Below are experts of layer 4 (counted from 0) of a mixture-of-experts language model. Rows are named router (the router's row for the expert), gate (a neuron's input weights, with its number), up (a neuron's input weights, with its number) and show model dimensions 128-255. Each number is 128 + 24 x the weight over its row's rms, rounded and kept within 0 to 255.
After each expert's rows: "gets" lists some tokens that make up at least twice as much of what it gets as of all text. This comes from a sample of Wikipedia text that the model never trained on. Tokens count by the router's weight.

# expert 12
router [149 137 156 136 110 127 112  91 166 147 113 112 117  99 114 108 131 112 102 156  95 151 126 114 145 129 129 108 104 144  92 151 186 159 135 151 119  93 104  92  92  58 144  95 141 142 108 135 103 147 127 138 156 185 108 127 130 149  91 108 146 132 143 105 151  99 167 105 123  98 122 142 118 115 175 124 177 151 122 122 141 180 104 109 145 134 184 140 118 144 108 119  93 127 130 141 128 114 101 123 116 109 101 141 163 144  76 130  68 116 113 125 169 149 117 144 141 124 165 105 142 125 128 157 104 134 139 162]
gate0 [ 95  84 169 155 148 139 139 111 139 119 143 105 172 157 137 166 121 132 143 100 113 125 148 128 146 156 103 130 103 109 103 104 151 110  92 138 117 142 152 116 139 132 199 131 144 183  78 114 105 133 117 122 165 102 117 145 130 156  89 108 117  91 145 165 156 100 133 193  90 117 148 152 160 125 126 146 127  95 131  70 108 138  88  77 126 129 132 130 112  93 111 133 164 146 147 145 121 116  92 133 166 168 153 161 120 129 123 128 109 118 111 104 142 151 168 167 143 103 152 115 139 118 129 137 107 114  99 129]
up0 [123 133 132 122 103 158 132  89 136 119 148 115 124 144 162 110  98 104 146  94  78 112  87  73 142  74 116 145 103 136 129 143 159 125 125 139  89 117  87 143 119  82 159 141 137 152  73 116 122 124 152 140 139 150 120 191 130 148 100 107 123 118 159 143 183 104 145 168  92 159 140 164  91 108 141 152 182 125 108 133 103 174 146 136 156 151 132 144 106 103 167 135 109 133 163 145 147 125 132 118 116 115 100 154 129  73 112 132 112 120 112 138 150 107  94 146 113 124 150 172 120 160 121 188 111 131 102 118]
gets: " as", "\n", " |\n", " was", "–", " is"

# expert 14
router [ 86 102 152 120 162 127 124 111  93 110 137 128 173 174 130 159  97 134 128 113 167 124 128 156 147 121 126 142 156  94 116  98  83  98  98 123 145 135 132 142 172 189 154 114 112 124 134 118 122 109  96 145 121  92 138 116 127 105 156 143 120 115 104 146 114 169 104  98 120 153  99 128 172 152 111 123  84 140 112 124  97  89 160 146 111 140  85 131 141 108 131 114 142 188 133 117  93 121 110 160 122 133 142 146 115 142 158 155 176 116 174 139 111  93 149 125 127 132 114 101  90 115 101 119 151 127 108 130]
gate0 [150 145 116 138 130 128 152  98 151 132 153 111 110 118 130 118 119 149 106 160 138 125 130 119 133 168 139 169 104 120 119 106 118 111 124 154 141 147  76 131 124 134 135 111 117 135 124 116 108 107 112 137  90 110 115  86 131 109 146 114 134 112 152 174 125 131 134  98 115 156  86 141 100 131 102  80 127 104 122 158 138 132 157 134 145  79 107 117 124 145 150 195 131 167 107 132 120 144 107 135 144 149  75 165 142 132 118 148 127 104 112 109 125 127 101 125 108 130 138 130  89 133 139 117 137 109  69 120]
up0 [165 134 142 103 137 164 155  94 159 103 144 116 139 130 109 116 151 135 106 153 136  94 134 112 122 147 136 165 114 121 142  95 138 130 115 177 132 142  95 120 139 101 156 110  89 135 128 132 113 114 117 129 143  98 125  77 128  92 149 108 150 117 151 147  94 132 126 135 137 153  82 133 120 146 122  93 132 132 114 146 102 125 173 159 126  92 108 136 132 177 157 164 108 190 127 147 106 138 106 121 151 145  90 159 120 134 121 136 135 129 149 108 129 156 114  90 128 178 179 134  92 145 138 129 117 106  81 136]
gets: "2", "1", "3", "\n", " |\n", "4"

# expert 15
router [121 111  82 115 119 123 142 157  93 162 140 142 108 127 157 121 136 134 185 120 116 140 165 142 128 114 121 135 126 130 187 116  91 129 136 133 104 178 153 112 111 169  85 178 126 100 138 150 123 113 157 117 128 112 103 103 137 104 137 113 169 149 150  94 152 121 161 138 147 137 162 120 144 136  95 130 108 107 167 140 160 103 122 153 126 115  91 100 155 153 140 133 127 117  81  97 138 129 139 103 165 140 146 120 105 157 138 149 139 127 122 133 104 132 102 110  97 148 104 122 125 125 124  82 130 133 110 115]
gate0 [122 102  87 126  64 106 112 112 120 117  93 131 115 129 127 126 107 115 139 122 122 136 134 136 116 113  95  78 106  80 173  79 114  98 133 140 127 106 137 150  97  88 146 137 171 139 127 168  96 141 123 119 140  92 122 162 181 156 125  99 152 151 130 129 126 129 102 156 143 177  85 130 140 139  94  96 127 112 116 130 102 143 113 102  76 114 172  61 135 135  84 144  98 154 115  88 151 159 125 158 101 125 159 129 154 158  73 130  96 144 165 137 136 113 134 112 109 117 155 113 143 136 121 133 137 112 166 126]
up0 [121 116 144 135  96 151 129 111 121 154 173 107  95 163 164 103 184 135 134 118 122 100 173 115 117 153 101 126 144 155 104 128 142 124 118 128 111 123 120 128 131 132 145 151  93 128 109 118  63 131 111 134 123 101 153 135 103 126  79 116 100 162 104 136 176 141 132  99 101 127 123 152 102 108 118 141 123 128 135 142 127 170 105 134 152 107 136 126  94 168 150 151 158 120 138 131 120 148 146 124 110 151 103 162 145 158 105 126  72 110  97 142 117 156 127 124 154 116 143 106 156 188 130  89 142 149 141 124]
gets: " the", " The", " was", " as", " their", " his"

# expert 6
router [100  89 157 121 115 129 116 140 197 157 158 126 109 146 118  97 140 128 149 110 149 117 148 130 120 115 141 156  97 145 128 159 120 154 150 114 148 157 106  86 118  47  93 204 154 139 134 106 109  92 130 121 134 143 159 138 122 140 130 144 119 107  96 130  87 135 156 166  99 121 116 143 139  96  89 115  93 166 154 129 114 147  88 145 134 150 128 127 111 135 122  77 107  92 130 174 147 117 110 106 138 164  72  81 135 125 139 132 149 154 120 132 135 154 161 109 148 129 103 162 163 126 152 135 125 173 154  85]
gate0 [ 94 143 125 122 105 145 127  60 126 124 113 130 112 159 130 128 152 157 146  93 151 108 116 142  92 132 150 112 123  93  87 149 146 156 103 120 124 126 131 134 175 120 145  75  77  74 134 127 106 116  84 138  86 137  80 139 131 123 111 145  64 144 180  99 106  93 123 102  93 117  81 115 116 169 124 119  93 133 147 150 129 157 119 128 156  95 170 144 112 103 161 104 151 145 104 135 111 100 125 144 131 149 110 175 114  58  98 110 127 157 102 117 168 159 139 129 129 131 125 113 137 156 108 152 105 136 121 162]
up0 [133 121 109 150  88 138 144 109 119 131 136 148 142 134 138 126 170 115 173 116 114 128  73 166 167 130 113 129 113 177 131 124 157 147 179  96 109 155 124 105 113 134 125 115  83 119 119  86 116 102 108 160 144 150 101  99 135  91 152 100 105 160 153 129 114 108  92 147  84 115 177 116 124 109 148 122 124 122 144 141  86 104 171 157 144 147 126 126 135 112 109 117 120 125  72 139 128 116 129  89 129  89  93 189 125 116 138 154 138 131  92 131 111 180 139 114 146 123 139 109 110 153 135 119 128 170 126 152]
gets: "|", "-", " a", ":", " of", " B"

# expert 9
router [120 147 120 131 115 176  95 129 122 152 114 107 168 117 150 133 118 146  84 127 103 164 113 138 126 106  99 123 149 112 127 108 148 128  72 121 169 113 153 158 163 145 121 111 149 100  98 148 169 132 123 127 154 128 139 153 111 156 117 140 129 141 119 134 154 122 112 151 139 130 153 153 145 139  88 175 119 147 118 186 144  89  61  73 138 157 140 128 126  89 141 104 147 130 132 154 142 160 122 159 130 122 126 149 162 162 106 112 141 139  97 146 131 131 135 109 111 131  85 102 136 123 112  93  92 131 147 130]
gate0 [112 118 144 139  96  89 149  97  87 125  93 113 122 114 142 140 134 151 158 144 170 144  98  88 143 129 139 157 116 119 147 127 123 105 176 120 227 137 145 149 123 119 114 114 133 163 147 162  91 124  99 122 152 151 131 129 114 155 153 109 117 141 110 140 175 115 173 143  97 141 120 131 121 107 131 156 159 121 108 133 117 125 113 141 106 138 124 127 136 222 180 106 154 134 155 163 151 139 139 121 140 130 112 165 144 113 121 109 134 114 151 146 109  99 131 135 154 152 144 107 155 126 142 145 115 100 122 133]
up0 [ 88 127 157 150 155 116 123  92 120  81 139 139 160 101 132 147 151 124 101 132 109  89 158 131 117 116 126 136 120 143  99 137 148  94 137 100 116 118 127 134  99  94 151 121 141 150 136 140 117 128  94 114 103 151 134 139  70 110 107 104 124 123 106 118  74 156 103 119 107 153  87 164 136 120 164 106 104 148 181 169 145 129  99 115 107 129 120 132 107 152 108 102 137 120 119 192 158 111  98 168 104 121 109  92 117 119 108  77 108 107 122 114 130 121 120 134  97 124 175 133 163 149 148 121  91 109 138 156]
gets: "0", "1", "8", " for", " season", " year"

# expert 11
router [149 125 117  80 171  87 146 135 126 114  94 181 128 101 122 116 161 125 123 110 151 152 124 127 133 109 127 155 130 157 151 161 131 154 145 117 100  93 132 126 128 109 177 122 129 147 150 146 123 102 117 131 144 115 133 114 178 110  98 119 112 139  91  94 174 100 118 127  91 112 108 122  92 155 124 142 155 137 169 117 109 133 168 138 127 144 164 177 134 152 135 143 144 134 114  85 152 103  99 119 118 128 132 106 100 108 184 191  84 143 144  90 144 120 115 107 131 135 137  96 128 134 102 133  83 124 117 168]
gate0 [156 123 121 160 121 109 108 111 158 107  74  99 134 131 155  97  69  87 165 121 139 158 126 140 106  98  87 116 112 187 119 133 165 130 155 132 150 133 164 116 108  95 119 164 165 149 115 119 114 172 110 133 131 107 140 121 145 123 133 150 111 138 115 134 127 200  73  91 157  87 106  82 173 119 120 153 109 146 147 133 117 133 149 113 132  97  97 122 119 118 115 132 116 113 139 121 112  74 126 138 140 119 139 144 152  74 135 108 118 123 138 133 128 127 120 150 170 143  95 152 127 112 134 120 106 139  98 145]
up0 [127 121 119 101 113 154 151 127  78 154  74  80 156 144 118 144 102 104 131  98 100 134  83 161 114 138  98  82 101 141 140 143 156 126 169 128 124 103 122 163 111 162 135 124 134 148 139 132 154 137 147 142 157 106 129 152 144 116 148 152 156 128 111 137 120 205 118  50 169 129 152  84 159 150 100 120 135 106 136 139 129 109 106  93 119 115 142 149 149 116 137 153 133 127 119 126  74 105  96 203  70 128  96 119 132 144 167 102 103 125 133 117 164 129 147 124 141 121 104 118 139 125 142 114  96 105  99 143]
gets: " in", ";", " (", ")", ".\n\n", "e"

# expert 13
router [144 134  71 127 105 136 142 129  85 139 134 145 107 137 122 158 176 116 127 118 145 112 143 162 135 140 100 124 136 119 127 105 109  92 125  98 151 166 160 132 161 132 113 169 129  73 120 110 170 115 190 129 102  90 130 127 142 161 128 139 102 137 111 151 124 137 114 174 109 122 123 106 129 144  99 140 125  95 125 101 147  96 134 117 107 151  81  79 125 131 114 129 131  84 144 111 125 185 135 131 167 101 168 115 104  80 118 116 129 132 118 147 100 102 130 126  94 123 102 118 181 130 165 112 151 112 159 142]
gate0 [ 77 102 162 128 116 141 132  77 108 122 116 154 155 118 172 118 176 114 128 135  93 126 153 127 114 118 120 133 104 106  89 117 155 136 122 105 142 114 123 137 128  88 140 102 161 128 144 162 132 135 104 166 103  95 169 121 128 148 163 124 126 154 116 121 111 158 125 128 118 111 150 123 139  85 144 122 125 148 114 106 104 120 148  94 146 121 140 178 126 104 135 115  61 118 118 149 169 145 115 115 137 131 119 180 113 116 103 124 112 111 133 130 110 103  70 156 138 146 153 133  99 119 132 155 121 114  95 148]
up0 [103 104 131 160 164 114 143 121 184  84 136 114 144 112 104 113 168  92 153 149 142 146 142 151 100  73 147 128 137 164  87 143 159 111 135 112 104  98 122 115 162 147 126 119 134 124 104 105 112 133  98 109 173 152 150 126 105  77 143 113 116 159 152 102 159 130 107  71 131 103 148 145 170 140 131 110 114 118 124  77 107 132 135 122 140 125 161 169  98 122 139 140 156 126 127 132 108 122 108 112 148 136 164 129 127  92  79 129 112  97 109 117 119 140 125 145 139 173 151 167 162 103 126 148 137 118 139 170]
gets: "2", ",", "1", "6", "3", "7"

# expert 8
router [ 86 103 133 106 130 147 101  89  77 149 123 109 129 122 143  92 147 106 149 142 130 132 129 162 136  84 138 115 125 134 191 122 106 176 142 115 111 140 130 104 131 113  97 159 116 100 153 145 124  83 151 140 121 141 158 138 127 114 120 122 149 146 130  70  92 135  97 144 140 111 145 146 140  95 139 114 108 143 121 144  87 131  99  91 104 110 145 141 128 135 123  83 107  91 118 179 169 139 138 118 162 146 113 133 139 133 163 119 200 122 124 109 136 152 137 144 117 130 108 133 136 123 113 126 122 192 129 151]
gate0 [161 130 103 115 124 165 153 116 127 107 122 115 129 115 162 171 128 134  92 146 140 138 120 142 147 143  98 125 136 118 111  95 100  81 136 107 148 137 111 125 164 109 173 152 164 120 139  96 162 131 161 102 153 105 121  92 152 140 127 130 154 111 110 129 141 180 126 114 152  99 129 124 111  77 158 154 147 122 115  88 121 151 127 138 141 152 116 126 175 138  96 135 120 122 129 111 109 167 111 105 147 131 124 130 104 133 182 123  96  89 179 127 131 110 138 121 137  92 133 119 158 126 146 182 154 162 135 156]
up0 [147 124  93 117 110 112 146  90 143 129  98  83 129 118 141 126 133 112 133 140 111 152 114 115  85 111 117 111 120 153 130  97 150  98  91  80 125 101 120 153 167  99 139 127 156 150 127 126 130 110  89 103 110 136  76 136 136 138 132 123 136  92 151 141 133 177 146 111 114 117 121 150 110 141 155 125 182 138 172 145 121 132 109 178 125 151 155 164 133 149 113 143 133 101 134  95 120 158 158  84 130 107  80 174 121 185 131 110  84  97 136 129 144 142 165 118 123 131 119 102 142 123 112 163 119 156 170 135]
gets: ",", ".", " in", "9", " P", " a"